Weights of a small mixture-of-experts language model, trained from scratch on English Wikipedia.
Size: width 160, vocabulary 8192.
Experts: 256 experts in each of 12 layers, 6 picks a token, a shared expert of 64 neurons.
Training: a variant of Muon for the experts, 387M tokens, 5907 steps.
Below are experts of layer 4 (counted from 0) of a mixture-of-experts language model. Rows are named router (the router's row for the expert), gate (a neuron's input weights, with its number), up (a neuron's input weights, with its number) and show model dimensions 0-159. Each number is 50 + 10 x the weight over its row's rms, rounded and kept within 0 to 99.
After each expert's rows: "gets" lists some tokens that make up at least twice as much of what it gets as of all text; "mostly gets" lists some tokens that are sent to it at least half of the time. This comes from a sample of Wikipedia text that the model never trained on. Tokens count by the router's weight.

# expert 121
router:43 60 52 36 41 51 60 49 65 43 53 30 44 57 46 55 37 54 67 49 49 57 43 58 66 34 66 52 64 52 54 43 42 55 56 40 50 59 46 67 37 43 46 53 57 52 61 58 58 56 32 38 52 38 54 46 36 37 70 56 62 58 70 55 44 53 51 50 35 38 41 48 49 56 47 56 50 48 37 56 58 62 53 46 51 61 78 71 36 63 54 54 39 45 41 57 29 38 56 47 33 47 52 52 59 46 58 58 53 73 57 73 45 50 61 57 40 48 51 74 53 43 39 41 53 55 51 68 47 45 41 56 35 48 48 60 56 55 36 35 51 56 38 53 56 50 67 54 66 31 62 39 58 44 55 40 36 44 47 48
gate0:54 42 54 24 44 46 41 58 44 50 32 47 59 68 57 48 41 71 48 36 49 48 55 51 44 55 53 50 43 48 61 38 42 54 52 43 70 32 58 36 50 41 75 57 41 48 33 37 56 54 59 68 33 44 56 53 41 54 66 46 60 68 62 64 49 44 42 37 54 54 28 57 48 50 33 47 38 64 26 46 53 59 50 61 59 50 48 66 68 74 47 47 41 55 63 44 31 29 60 46 50 61 49 63 56 57 49 42 51 50 56 58 41 64 64 56 47 48 59 39 70 48 52 38 39 60 52 45 41 44 51 59 50 53 56 53 42 57 46 53 53 43 37 31 46 54 28 40 50 47 37 49 52 51 53 56 43 50 49 55
up0:42 44 49 49 53 43 43 66 55 45 37 43 52 53 49 60 39 38 64 63 46 35 62 41 35 68 57 33 45 44 46 43 54 53 36 31 51 42 49 32 63 31 58 43 56 56 51 40 55 75 41 54 52 50 41 59 49 42 54 46 64 57 48 60 51 71 43 53 47 59 26 50 47 66 48 47 49 42 38 40 38 65 54 48 59 62 57 68 75 62 52 39 47 41 53 44 31 38 48 57 46 74 60 63 62 49 40 43 52 48 37 49 47 68 51 48 54 46 44 46 42 59 38 53 45 75 57 30 46 61 44 52 37 53 52 57 60 65 51 47 51 38 46 36 60 35 28 40 43 52 52 52 53 40 44 45 46 52 64 58
gate1:53 46 52 35 43 46 58 50 62 51 52 35 45 58 43 61 49 62 70 49 64 53 43 62 61 38 61 53 43 64 56 47 46 40 61 43 47 58 55 44 29 42 51 50 32 37 61 36 62 54 35 48 37 20 51 59 46 48 68 39 49 67 50 34 62 62 52 46 40 32 39 39 57 55 57 61 40 60 36 36 48 31 58 41 38 42 72 50 52 60 36 56 56 37 45 49 45 41 49 36 49 46 57 58 52 47 42 47 37 48 37 60 57 49 35 39 61 51 38 63 51 32 47 43 42 63 57 61 43 48 37 69 48 49 37 43 63 53 31 29 51 58 57 48 48 53 48 58 49 54 42 44 55 54 50 23 50 55 45 43
up1:60 53 46 34 43 47 59 51 66 60 41 32 48 64 35 56 45 47 64 58 51 32 47 50 51 31 67 55 53 48 46 53 36 44 51 45 52 54 52 43 29 35 50 43 39 41 57 48 73 37 47 47 45 15 70 47 54 48 70 45 57 55 46 42 52 48 48 53 37 30 49 43 43 58 46 49 33 61 52 29 58 51 67 58 41 56 65 54 36 50 40 41 58 34 43 51 48 25 58 41 50 52 63 51 49 48 38 55 41 60 45 63 48 55 41 50 56 38 34 54 45 29 45 36 54 61 49 64 47 65 47 50 44 47 54 53 48 59 50 35 53 58 55 55 44 46 46 46 54 63 54 47 62 54 37 18 51 57 42 44
gate2:56 42 51 45 53 44 59 37 43 53 46 43 40 55 57 42 36 62 51 32 60 38 40 58 42 63 54 46 51 43 37 34 73 46 53 36 56 53 44 65 65 36 54 40 60 54 47 71 42 63 55 64 43 43 52 36 49 36 51 64 54 49 54 55 34 64 48 38 61 71 66 53 56 46 25 39 58 64 53 53 48 52 41 56 49 39 62 33 32 42 54 43 49 43 52 39 52 35 34 49 63 50 65 43 43 66 58 59 49 55 58 58 40 45 49 32 45 43 41 53 69 47 54 45 48 54 34 61 46 43 52 49 47 48 32 36 54 44 49 67 40 45 43 60 45 57 33 54 39 31 30 58 47 56 46 50 48 31 51 67
up2:65 46 32 56 45 49 44 60 60 40 47 50 29 56 56 44 44 63 50 60 45 47 28 58 41 31 66 44 40 59 51 62 53 60 19 32 47 54 37 57 52 40 53 25 60 58 43 49 38 47 38 57 60 42 52 51 40 29 63 55 33 40 54 44 55 61 58 68 66 58 56 35 50 50 52 58 39 44 55 28 50 53 60 60 49 58 52 45 34 58 50 32 61 28 59 49 48 47 55 48 47 44 71 51 59 63 56 36 58 45 48 48 30 47 66 47 43 40 48 50 62 42 59 56 45 60 47 68 46 46 46 36 37 49 50 47 46 34 52 46 45 57 51 46 54 35 42 52 33 56 41 38 52 33 53 41 45 54 45 52
gets: "E", "O", "ar", "I", "o", "n"
mostly gets: "Ken", "Reg", "Den", "Jos", "Nev", "Ko"

# expert 20
router:49 55 41 41 44 39 44 45 70 40 65 28 30 42 48 46 54 38 53 37 65 61 56 54 72 43 71 44 52 60 41 47 45 50 44 55 38 51 49 51 51 37 47 60 48 58 61 59 41 59 30 39 53 41 41 37 46 46 63 44 67 58 52 41 42 55 47 42 51 38 30 54 22 55 40 53 41 55 32 65 58 59 51 36 42 64 81 56 59 55 52 59 43 46 49 67 44 57 56 53 34 48 58 50 61 37 64 51 47 57 57 59 50 39 51 56 42 51 34 51 40 50 54 40 61 38 44 44 39 48 62 66 48 51 57 71 55 47 64 48 54 61 54 41 54 61 74 61 47 48 64 44 54 48 38 40 56 49 46 51
gate0:71 49 54 48 35 43 54 65 58 38 36 42 49 43 43 69 41 41 38 45 52 50 55 31 58 31 64 54 45 51 46 64 59 45 56 51 41 51 68 56 42 41 43 45 66 70 58 75 40 39 25 52 42 67 42 50 66 44 52 53 64 64 68 48 45 44 57 48 58 41 52 42 37 55 67 19 43 41 46 53 61 37 57 37 50 47 53 51 61 67 56 66 45 53 43 58 58 58 49 60 63 61 53 51 62 44 41 56 55 46 52 50 55 55 33 48 48 61 60 58 46 26 43 37 48 44 49 36 53 38 54 46 55 49 57 63 58 57 51 48 57 48 60 36 51 29 42 35 56 52 41 48 60 41 37 62 47 48 47 55
up0:36 35 50 55 41 52 42 52 61 61 59 54 43 50 53 58 60 53 32 51 45 55 48 62 50 49 66 51 69 45 39 34 56 70 24 43 51 43 56 57 74 62 56 68 34 44 29 44 68 53 50 36 68 53 52 65 52 46 49 59 56 58 50 59 61 49 41 34 62 61 54 39 50 58 36 52 61 51 66 32 53 56 50 47 60 65 44 34 34 58 61 41 56 46 61 47 53 44 53 38 56 35 59 46 44 50 54 76 53 43 42 44 46 45 61 49 63 54 41 58 52 69 52 49 44 40 61 65 57 63 56 57 50 44 50 41 37 50 49 32 51 40 53 41 68 38 68 42 51 59 33 43 46 55 62 40 47 55 52 57
gate1:47 27 39 49 51 33 31 46 81 59 58 41 59 52 57 43 49 47 52 46 59 45 49 49 42 53 47 40 61 42 37 32 42 59 36 52 28 49 61 59 52 39 53 72 48 48 47 44 61 70 48 57 63 58 62 66 59 48 53 50 61 50 40 63 41 43 49 52 69 50 55 43 23 50 55 49 39 41 54 42 48 39 56 38 46 60 56 42 50 60 50 48 36 58 60 50 38 53 33 47 55 56 45 35 53 37 69 50 54 68 42 55 62 51 59 49 49 33 45 51 34 61 60 45 66 62 58 51 61 59 58 41 46 56 61 52 48 64 56 38 52 46 37 43 46 44 53 77 67 40 57 51 56 39 62 52 38 46 40 36
up1:51 37 42 43 39 36 46 51 75 63 63 42 48 46 62 41 36 45 61 45 60 39 72 59 54 56 55 41 57 55 44 43 61 79 55 59 45 46 66 45 61 43 39 67 57 38 50 55 62 58 44 54 51 61 42 78 53 65 37 47 69 52 45 57 57 65 50 59 63 50 43 39 30 60 56 39 41 40 40 53 43 33 60 31 53 50 54 67 61 49 48 62 58 60 60 47 48 63 34 63 52 54 55 35 53 40 67 57 59 63 50 48 52 47 50 51 43 38 42 53 41 53 42 41 61 69 63 54 64 69 43 49 62 50 60 44 51 66 65 43 37 58 44 47 54 44 52 52 56 40 48 56 53 40 51 50 34 54 50 50
gate2:51 55 45 37 66 46 37 55 56 40 55 39 44 50 39 55 46 63 40 53 47 37 40 69 39 52 44 51 47 41 56 61 67 58 49 34 58 47 56 16 56 65 42 44 50 40 41 33 59 52 26 60 61 49 51 52 55 30 48 37 50 45 65 48 62 39 66 52 52 44 48 59 46 51 45 45 47 41 44 40 41 43 57 59 59 40 59 43 69 51 61 54 44 33 68 35 46 63 59 64 72 55 28 65 56 56 37 46 39 46 54 34 53 46 66 61 65 52 46 53 45 53 46 31 46 63 55 52 36 46 52 55 65 61 44 56 62 43 50 54 39 45 55 41 53 43 71 53 57 49 62 45 51 40 53 57 43 68 41 37
up2:39 45 36 54 62 57 62 48 49 63 47 73 42 49 46 51 49 62 60 59 45 31 39 63 37 50 37 47 44 45 41 66 52 51 47 49 44 62 49 38 60 55 43 60 51 45 37 39 58 56 49 52 56 48 45 46 49 37 47 54 51 45 48 61 56 37 73 68 45 50 30 53 61 57 52 49 41 19 58 44 50 21 43 49 33 64 33 31 64 34 58 43 57 50 66 54 46 48 69 61 53 46 37 56 57 49 49 39 46 25 56 45 48 40 64 64 59 40 58 41 38 47 35 44 44 49 59 36 57 52 62 40 71 52 66 45 60 38 46 57 49 47 55 48 52 45 58 68 51 59 53 49 55 48 42 60 52 54 46 35
gets: "m", "M", "R", "N", "K", "n"
mostly gets: "Jan", "Kr", "Lat", "Oli", "Ni", "Vik"

# expert 84
router:65 45 28 44 43 45 37 57 60 69 45 53 32 48 56 32 49 34 40 41 45 40 43 52 58 63 36 66 51 55 65 59 57 52 58 30 57 57 45 55 54 51 57 40 64 64 63 48 39 38 58 23 43 49 38 64 57 61 64 61 41 34 35 45 46 39 49 41 46 40 44 43 61 49 40 35 54 66 44 48 55 37 48 58 60 55 53 64 37 31 43 65 55 41 62 36 56 45 51 59 42 67 27 53 47 48 63 46 60 56 48 38 43 55 46 48 59 48 47 40 44 42 49 46 55 61 51 41 38 60 59 45 60 64 36 45 53 43 38 47 53 57 68 49 43 56 66 52 37 53 46 48 31 40 39 66 45 49 56 63
gate0:54 32 49 59 48 43 42 44 49 53 33 42 47 40 64 41 46 37 37 46 50 47 44 48 71 52 47 67 66 50 66 52 67 52 32 54 50 49 60 41 45 51 50 47 41 51 52 62 50 39 58 50 51 42 50 53 77 48 59 44 59 43 44 25 52 41 42 50 39 52 55 35 59 43 50 41 46 50 70 59 39 31 77 47 65 41 44 44 39 39 41 55 42 51 53 54 45 42 34 61 56 54 44 62 39 57 41 63 56 39 46 58 58 60 64 41 48 61 50 59 40 42 53 58 37 44 46 39 59 54 58 56 43 61 50 60 40 57 42 44 24 45 42 29 59 54 55 54 33 37 39 19 52 52 36 54 58 49 45 35
up0:48 53 59 47 48 46 46 58 50 46 59 38 48 45 59 54 56 65 61 58 55 55 51 59 35 52 38 57 41 64 57 71 53 51 58 52 49 59 19 53 47 48 53 56 44 54 24 37 56 44 52 48 47 49 71 21 69 51 51 56 48 42 63 57 54 55 48 54 45 41 41 51 49 65 61 67 51 54 32 49 55 68 40 51 37 52 49 57 54 66 50 52 42 57 29 45 66 51 54 64 60 50 60 47 60 62 31 51 57 35 51 61 38 44 44 36 43 44 34 66 47 59 61 43 56 53 34 42 53 42 34 50 47 39 42 52 49 46 56 46 69 40 42 43 46 57 61 46 71 62 30 45 47 62 54 30 46 31 44 50
gate1:45 58 50 50 47 50 59 46 56 51 56 49 51 58 41 81 46 47 45 51 32 68 63 62 48 43 39 36 47 57 44 51 38 36 40 46 56 43 38 47 36 48 48 36 61 69 47 43 64 61 60 60 35 65 44 50 58 60 66 43 45 66 39 41 63 34 63 56 57 56 37 38 67 47 57 36 51 49 46 58 55 46 52 47 45 55 47 55 48 47 59 59 60 60 38 60 26 56 46 43 50 47 32 45 55 39 47 42 60 62 52 56 51 52 50 51 64 53 37 54 49 56 63 54 54 76 56 45 55 60 41 59 53 47 77 39 53 33 56 67 56 40 67 39 53 53 41 64 66 39 49 40 60 57 23 58 40 42 42 49
up1:51 56 51 64 65 57 48 51 52 67 50 55 63 60 45 39 50 52 61 55 66 56 37 65 41 47 47 55 69 50 49 55 48 52 40 64 46 18 49 41 45 52 37 69 59 43 64 65 50 56 61 53 64 55 64 59 43 32 45 42 62 71 56 58 34 34 49 52 45 49 51 51 65 53 27 43 53 53 57 49 45 31 48 52 71 41 47 50 55 52 54 48 48 48 54 31 56 40 35 55 46 50 43 67 33 57 37 56 27 36 53 60 44 64 53 31 51 68 58 45 49 46 33 45 63 52 50 49 55 56 49 48 71 41 45 43 61 43 62 51 44 53 49 45 43 51 57 51 35 54 59 61 48 44 52 32 56 72 39 53
gate2:40 53 61 53 52 58 60 59 56 30 40 54 34 41 53 72 55 48 52 35 39 54 67 55 39 34 58 55 46 51 59 58 45 37 49 41 56 53 55 72 45 56 53 61 46 54 40 45 46 34 59 54 24 41 46 38 52 41 41 55 25 55 29 62 49 55 40 47 57 56 38 51 39 59 62 69 31 42 39 44 36 46 54 48 51 70 48 50 52 48 48 47 49 53 60 34 50 60 47 47 45 55 66 48 55 40 44 46 64 63 64 44 48 35 72 55 63 40 48 54 46 50 56 37 52 42 58 52 51 50 61 50 59 52 77 37 59 38 40 33 50 43 56 50 50 60 21 53 55 49 53 58 49 58 67 54 56 68 46 42
up2:64 44 52 59 64 14 54 59 43 49 40 45 59 49 43 29 24 60 46 45 56 39 48 50 68 57 61 69 43 43 51 40 69 51 48 56 50 55 33 52 57 39 38 51 49 65 39 42 47 48 50 50 61 52 60 63 62 53 53 36 67 40 52 44 42 58 55 60 57 53 48 59 61 54 45 50 47 58 58 58 61 63 38 48 57 42 42 47 42 64 45 63 58 47 45 55 40 43 43 47 57 30 51 54 61 61 65 62 41 63 46 60 45 44 31 35 28 54 54 70 61 55 55 50 45 61 47 38 61 54 46 45 43 55 41 41 51 36 75 59 37 51 50 56 59 60 67 50 57 54 50 32 53 58 31 52 56 46 44 56
gets: "and ", "or ", "but ", "& ", "while ", "which "
mostly gets: "and ", "but ", "& ", "while ", "though ", "or "

# expert 144
router:61 48 41 43 52 46 50 43 50 63 65 31 41 47 50 46 40 39 56 41 58 48 50 44 61 51 60 65 51 75 46 50 67 40 42 49 62 48 35 53 50 54 51 48 50 66 66 35 44 33 47 48 39 32 48 63 56 63 56 64 56 60 57 57 50 39 56 39 44 32 62 38 50 31 57 39 59 56 52 58 39 44 56 42 59 41 65 69 32 66 56 61 48 62 54 40 33 42 40 44 56 46 62 36 50 58 57 55 54 66 59 49 34 54 61 62 56 58 34 62 45 47 53 54 66 56 52 53 38 65 55 42 37 40 62 47 56 55 51 44 66 63 34 37 45 34 70 60 38 46 51 58 42 43 45 42 56 29 43 58
gate0:43 53 30 42 65 34 56 47 61 56 45 49 53 39 46 52 59 63 39 67 37 45 38 42 71 46 62 39 41 50 54 34 49 61 40 63 43 44 53 55 50 65 61 47 54 62 40 41 37 40 62 48 48 46 35 60 73 68 67 44 52 54 64 54 63 64 42 30 60 54 43 46 33 48 54 34 61 47 53 39 58 82 41 56 55 50 48 44 54 58 49 46 36 41 46 55 51 63 65 32 49 63 59 36 39 60 46 47 40 35 44 41 51 49 49 39 44 41 45 46 46 49 56 57 59 41 58 68 55 45 74 54 43 52 67 60 52 44 42 41 42 50 40 40 58 48 43 61 66 60 58 48 56 39 45 43 36 37 53 58
up0:63 41 33 83 60 53 58 47 50 47 46 51 60 41 44 44 53 48 58 45 53 50 59 49 51 41 40 63 53 54 62 46 52 44 57 46 57 47 61 44 40 56 45 53 49 33 49 40 42 49 33 64 28 45 67 47 41 53 54 48 57 30 54 28 46 52 38 63 64 46 34 61 54 51 53 46 43 44 62 59 58 45 53 43 61 37 66 55 50 50 38 44 35 60 53 38 62 38 41 52 43 40 57 49 59 54 49 48 39 70 50 41 48 50 53 47 71 59 51 66 32 43 51 30 34 64 25 59 58 47 45 53 55 41 48 63 49 62 53 69 47 55 49 38 67 38 44 61 56 42 59 59 52 50 26 70 53 58 46 67
gate1:53 66 50 50 34 51 44 67 41 57 38 47 54 49 49 38 33 54 57 49 40 59 52 63 46 42 53 66 46 63 50 37 59 46 77 62 50 58 51 54 30 57 51 47 47 70 55 52 51 54 43 49 49 52 45 54 37 39 41 57 31 47 64 51 32 61 48 52 43 46 48 35 64 65 63 53 39 37 31 55 57 47 44 44 55 30 39 51 51 54 62 42 43 38 53 58 47 34 60 53 36 57 50 54 42 35 36 58 41 54 44 59 49 46 51 43 43 33 45 56 73 28 62 34 57 33 41 49 49 35 50 48 41 38 41 32 60 54 50 60 50 43 47 53 49 45 85 54 47 61 48 61 63 47 47 44 66 52 40 46
up1:42 56 48 48 68 56 60 42 43 47 62 65 46 51 33 51 55 63 56 55 46 39 51 47 47 58 27 30 45 43 26 55 54 58 45 43 52 53 25 46 83 52 55 47 55 46 61 52 45 29 56 48 48 52 46 43 63 59 62 59 57 52 39 43 70 57 67 45 64 44 55 64 42 48 39 46 52 52 59 52 49 49 43 52 45 72 57 58 59 36 43 66 54 48 61 47 49 65 25 57 58 58 45 43 61 73 54 38 50 42 50 34 46 62 53 46 58 45 67 49 27 66 39 42 41 48 56 44 48 45 47 54 59 78 53 52 41 58 43 50 48 53 42 51 47 49 36 46 61 46 52 43 46 66 54 53 34 61 55 51
gate2:43 52 53 39 50 42 45 69 51 51 52 43 43 58 53 62 37 57 48 66 52 37 67 41 48 40 53 31 46 30 62 58 68 44 69 51 68 47 27 42 41 54 69 55 45 40 46 51 67 53 45 44 55 54 41 47 69 62 41 46 48 45 25 59 56 37 46 45 53 55 52 49 38 45 56 55 39 58 48 59 66 26 33 52 51 51 54 39 36 60 46 43 68 75 59 47 41 52 50 43 46 43 64 56 53 56 41 59 59 43 53 58 55 54 46 40 42 57 58 50 48 58 40 34 41 64 60 60 63 52 37 42 44 51 67 54 62 23 44 45 58 53 59 40 34 56 67 49 45 60 44 29 56 47 45 40 43 55 44 48
up2:44 55 51 54 65 61 60 43 46 36 55 55 59 41 45 57 60 61 45 49 62 66 52 50 49 66 62 48 43 61 29 37 31 71 26 50 44 58 48 44 55 49 38 43 41 58 47 39 42 58 54 52 41 65 54 50 46 33 56 45 47 49 59 44 39 63 48 41 54 49 55 47 65 66 60 38 54 40 45 58 43 62 51 46 47 39 51 61 78 39 38 51 41 52 29 44 66 60 39 61 70 56 55 42 71 42 70 47 45 51 47 48 54 65 51 57 41 43 48 34 41 45 46 67 61 40 59 42 24 36 61 56 46 54 47 51 60 65 55 48 33 50 52 61 57 43 44 54 47 52 49 43 36 46 70 58 47 64 37 56
gets: "that ", "and ", "a ", "or ", "which ", "& "
mostly gets: "that ", "and ", "& ", "Rail", "rail", "short "

# expert 77
router:39 39 35 44 52 52 60 54 63 39 54 40 47 50 34 66 60 55 50 60 64 53 37 66 52 59 56 58 58 44 47 47 44 50 49 74 53 41 42 47 47 44 37 53 39 65 41 50 37 52 48 47 61 51 57 49 44 44 60 32 54 49 60 44 45 47 73 40 35 54 31 28 47 53 51 57 54 51 33 54 47 40 53 51 36 62 58 51 57 66 51 70 47 71 34 56 49 60 60 40 50 39 62 45 58 52 53 41 46 48 68 66 51 45 51 64 42 49 27 53 57 71 55 30 52 47 40 49 35 55 35 68 36 53 64 61 46 52 64 33 62 55 53 32 47 38 54 47 45 47 46 55 65 56 48 66 43 44 50 32
gate0:62 28 40 53 55 67 49 58 43 54 56 53 46 52 61 65 31 65 42 54 44 38 56 46 53 29 50 47 41 36 53 39 41 62 48 67 44 44 47 61 45 38 51 45 35 44 36 42 53 56 54 65 55 45 51 57 53 56 36 44 43 50 55 51 54 54 55 55 48 54 33 40 34 47 62 53 57 64 27 49 48 36 60 43 33 54 16 59 61 63 36 57 70 58 29 40 56 61 53 51 50 46 53 37 49 59 42 49 33 46 48 47 52 53 31 51 53 31 25 48 45 43 54 53 45 53 51 46 36 37 48 44 39 46 59 53 47 66 65 48 38 55 50 53 54 51 41 67 46 47 51 60 72 53 36 52 58 42 55 31
up0:63 44 38 58 47 59 47 49 26 50 60 53 51 46 49 47 56 43 40 69 56 36 67 48 56 36 32 42 48 29 47 43 44 54 59 57 50 64 45 62 67 35 65 54 43 56 30 42 58 53 43 59 53 42 36 49 55 47 48 42 52 48 59 44 56 61 53 45 35 33 30 49 26 59 63 45 64 51 36 61 37 36 49 59 54 58 48 45 61 53 28 54 63 56 31 35 55 52 42 54 57 54 50 46 54 54 52 56 36 58 54 58 50 47 35 60 54 31 40 37 42 60 61 40 40 47 55 32 41 50 33 52 39 65 35 47 43 42 65 45 48 59 53 57 41 50 40 65 47 51 46 46 59 25 39 63 57 48 62 46
gate1:51 53 56 49 48 43 64 42 56 61 43 67 56 46 52 33 55 53 47 45 52 48 56 45 54 55 57 50 55 53 52 49 83 58 67 48 60 29 69 47 50 66 49 41 58 42 55 41 51 49 47 42 58 46 49 39 41 69 39 61 50 60 69 51 51 40 48 58 63 33 51 57 49 37 37 58 46 63 59 40 63 54 53 48 48 61 42 30 26 39 57 55 36 47 53 55 46 49 48 36 47 57 64 48 68 63 55 58 36 36 62 66 42 53 45 47 28 44 42 43 49 71 15 31 59 53 42 51 49 59 55 58 43 49 68 42 51 49 46 45 53 66 51 48 49 50 61 40 44 52 33 37 55 55 35 55 49 49 40 42
up1:63 66 48 46 49 41 37 56 36 45 56 49 52 39 58 70 41 60 53 59 49 63 50 41 48 49 59 52 27 60 44 75 46 58 47 51 45 55 57 53 43 40 46 82 53 57 51 39 61 50 52 48 35 47 38 55 39 64 46 43 49 46 40 43 46 44 52 50 54 49 37 55 65 50 78 39 52 51 42 60 22 66 31 56 49 42 56 56 67 50 43 63 66 50 47 38 43 53 28 56 52 38 37 46 55 40 65 41 50 55 37 37 52 58 46 45 54 40 49 55 54 40 50 66 46 30 64 44 60 41 43 39 54 49 31 43 39 58 63 59 51 42 38 47 57 62 36 51 44 37 60 48 53 43 49 39 52 47 66 66
gate2:48 42 45 79 70 62 48 35 54 52 34 53 44 47 65 44 49 57 47 63 64 51 63 52 62 48 58 71 46 51 50 35 69 56 59 54 45 53 46 52 43 41 51 57 57 44 61 48 48 40 39 47 36 57 43 56 45 39 50 53 43 43 71 38 55 39 52 64 40 41 57 49 61 65 59 53 51 53 46 41 54 64 30 40 63 53 55 34 79 59 50 51 34 59 58 46 61 52 43 52 39 59 53 39 41 53 52 43 60 61 64 44 54 46 40 64 41 59 29 40 65 24 44 44 63 55 50 44 46 44 37 49 48 55 58 69 54 57 59 41 71 69 41 58 44 56 40 43 43 55 50 46 40 48 34 53 64 53 36 51
up2:40 49 38 60 50 57 68 55 50 37 57 46 68 50 45 51 62 47 55 67 50 56 47 53 53 62 65 62 45 58 72 45 57 52 45 74 63 38 45 46 44 60 48 58 78 56 36 40 43 56 52 65 49 66 48 44 57 48 41 58 52 53 50 46 41 71 29 45 36 49 49 55 76 39 57 58 58 62 36 37 63 59 25 50 66 63 43 44 58 59 63 44 61 53 57 52 58 57 51 35 46 35 72 41 51 33 53 42 50 49 64 41 37 45 49 53 50 48 40 58 53 52 49 53 46 46 43 47 41 48 38 61 65 56 52 55 51 69 49 77 53 59 46 37 45 41 48 32 36 52 42 42 56 50 50 53 47 49 38 51
gets: "St", "T", "Sh", "C", "V", "D"
mostly gets: "Sc", "St", "Ty", "Jer", "Cl", "Cent"

# expert 214
router:56 57 40 57 34 51 63 59 47 52 31 31 42 29 61 64 52 48 60 53 62 56 48 47 55 50 57 61 36 59 39 60 56 38 41 52 50 54 45 57 55 56 66 42 60 47 57 52 46 40 37 69 38 43 46 48 35 44 73 48 60 42 50 57 44 59 54 61 54 40 48 41 36 48 54 33 46 48 30 41 52 48 37 59 38 72 39 48 59 50 47 43 60 35 30 50 46 44 29 45 49 51 45 40 52 51 50 50 66 29 42 54 52 53 47 47 50 32 53 47 46 49 48 74 48 34 52 49 63 40 52 51 35 67 33 67 31 52 43 41 57 68 53 46 36 62 61 33 37 67 48 46 56 49 41 51 60 52 50 66
gate0:54 29 41 57 51 42 72 43 54 52 47 49 46 47 48 50 55 49 45 47 41 53 53 44 41 50 80 46 37 45 58 56 57 49 55 73 49 34 51 57 65 48 44 59 59 47 36 62 30 33 56 69 46 71 59 37 56 45 50 51 75 46 55 63 48 64 46 56 49 50 42 50 44 54 60 30 54 52 50 48 56 40 61 64 37 65 49 49 38 61 56 46 59 43 40 59 44 24 58 47 59 54 47 37 50 40 71 55 41 58 50 41 54 54 63 54 49 41 65 49 52 38 53 62 47 50 58 49 36 52 59 64 53 30 62 45 28 40 64 36 51 38 40 58 51 45 50 48 51 62 47 53 61 44 61 64 64 45 28 55
up0:44 71 56 46 58 57 34 73 49 46 54 43 43 47 51 50 50 37 59 58 50 45 46 45 63 50 19 53 54 61 43 48 49 35 52 27 57 63 59 42 34 46 48 54 48 58 51 32 59 66 55 37 50 45 43 60 53 49 43 53 38 52 46 61 63 49 54 43 56 43 66 54 51 43 37 58 51 42 47 70 43 60 32 31 66 42 59 49 56 37 52 32 32 42 59 47 66 77 42 52 47 41 51 65 49 50 22 52 65 47 39 49 44 41 37 56 51 65 51 48 49 62 48 34 46 49 44 51 54 49 46 25 46 63 47 54 60 60 48 57 43 55 46 41 48 58 38 36 50 46 52 41 51 65 43 47 43 52 75 45
gate1:39 40 57 55 40 52 39 58 38 63 34 45 45 63 56 55 79 52 47 54 51 40 49 55 28 81 45 55 54 58 59 67 58 38 51 46 48 56 48 47 58 62 62 40 50 66 47 48 48 60 39 60 51 56 35 48 55 57 38 33 63 56 47 43 46 40 49 41 55 59 51 50 55 49 54 73 49 67 47 43 70 71 53 66 60 66 53 56 56 36 48 55 51 65 55 30 57 61 58 40 51 47 60 39 50 58 49 52 58 49 65 60 42 58 46 37 48 43 45 56 38 46 44 73 36 54 42 59 69 54 53 66 54 41 37 52 47 45 32 53 54 62 60 30 37 71 46 48 52 63 47 50 63 46 39 48 51 51 49 56
up1:57 49 46 57 51 52 67 59 52 39 54 67 58 38 54 46 19 41 40 39 42 52 46 44 63 31 50 40 43 35 41 32 54 58 55 54 34 56 45 54 48 44 41 63 52 58 54 60 53 33 58 42 43 41 60 53 57 46 44 60 55 58 54 62 60 58 71 63 48 50 51 51 52 51 43 41 53 20 49 47 29 36 57 43 41 49 51 43 58 45 37 57 49 44 43 48 39 50 67 57 51 67 51 58 36 57 52 46 49 46 31 34 64 43 43 68 50 56 51 38 58 56 53 31 66 54 69 47 34 44 43 36 52 56 58 41 51 48 61 45 41 35 27 70 56 36 60 45 40 61 61 60 40 49 54 63 55 65 42 44
gate2:44 72 67 45 55 63 41 38 40 59 58 50 54 40 50 61 51 32 62 46 41 58 73 61 55 46 46 56 47 32 51 27 48 51 51 43 41 30 43 52 55 53 51 60 74 46 57 62 51 70 54 55 37 46 42 51 56 40 56 41 36 64 59 69 48 36 56 51 73 59 40 32 49 35 53 41 54 59 63 47 51 50 55 64 47 56 48 59 41 58 54 36 62 43 61 64 42 37 30 39 65 41 46 47 30 57 61 53 52 52 33 72 55 47 32 46 52 43 64 53 40 53 49 43 46 48 39 51 51 54 37 57 45 63 69 48 48 50 56 45 50 64 61 57 40 42 43 56 45 39 42 51 48 43 51 48 54 43 68 64
up2:45 41 47 53 41 41 58 48 48 48 41 67 46 72 52 38 34 51 47 58 62 51 44 43 44 47 45 53 53 57 44 66 53 53 30 61 66 63 58 41 56 53 38 51 39 50 52 41 51 37 59 26 74 51 53 49 37 57 40 54 58 44 43 37 44 55 39 55 33 51 48 52 57 55 37 51 52 49 48 56 61 51 52 44 50 38 42 43 52 33 61 63 50 60 44 38 58 58 58 46 43 63 44 38 46 48 40 44 39 48 74 31 44 29 78 48 45 72 33 58 53 54 29 43 60 41 79 37 44 50 57 57 60 48 36 41 58 59 49 58 53 59 35 44 55 63 61 41 52 56 56 53 47 64 51 51 49 66 47 36
gets: "(", "– ", "\n", "_{", "–", "^{"
mostly gets: "_{", "(", "Slov", "(\"", "Soci", "к"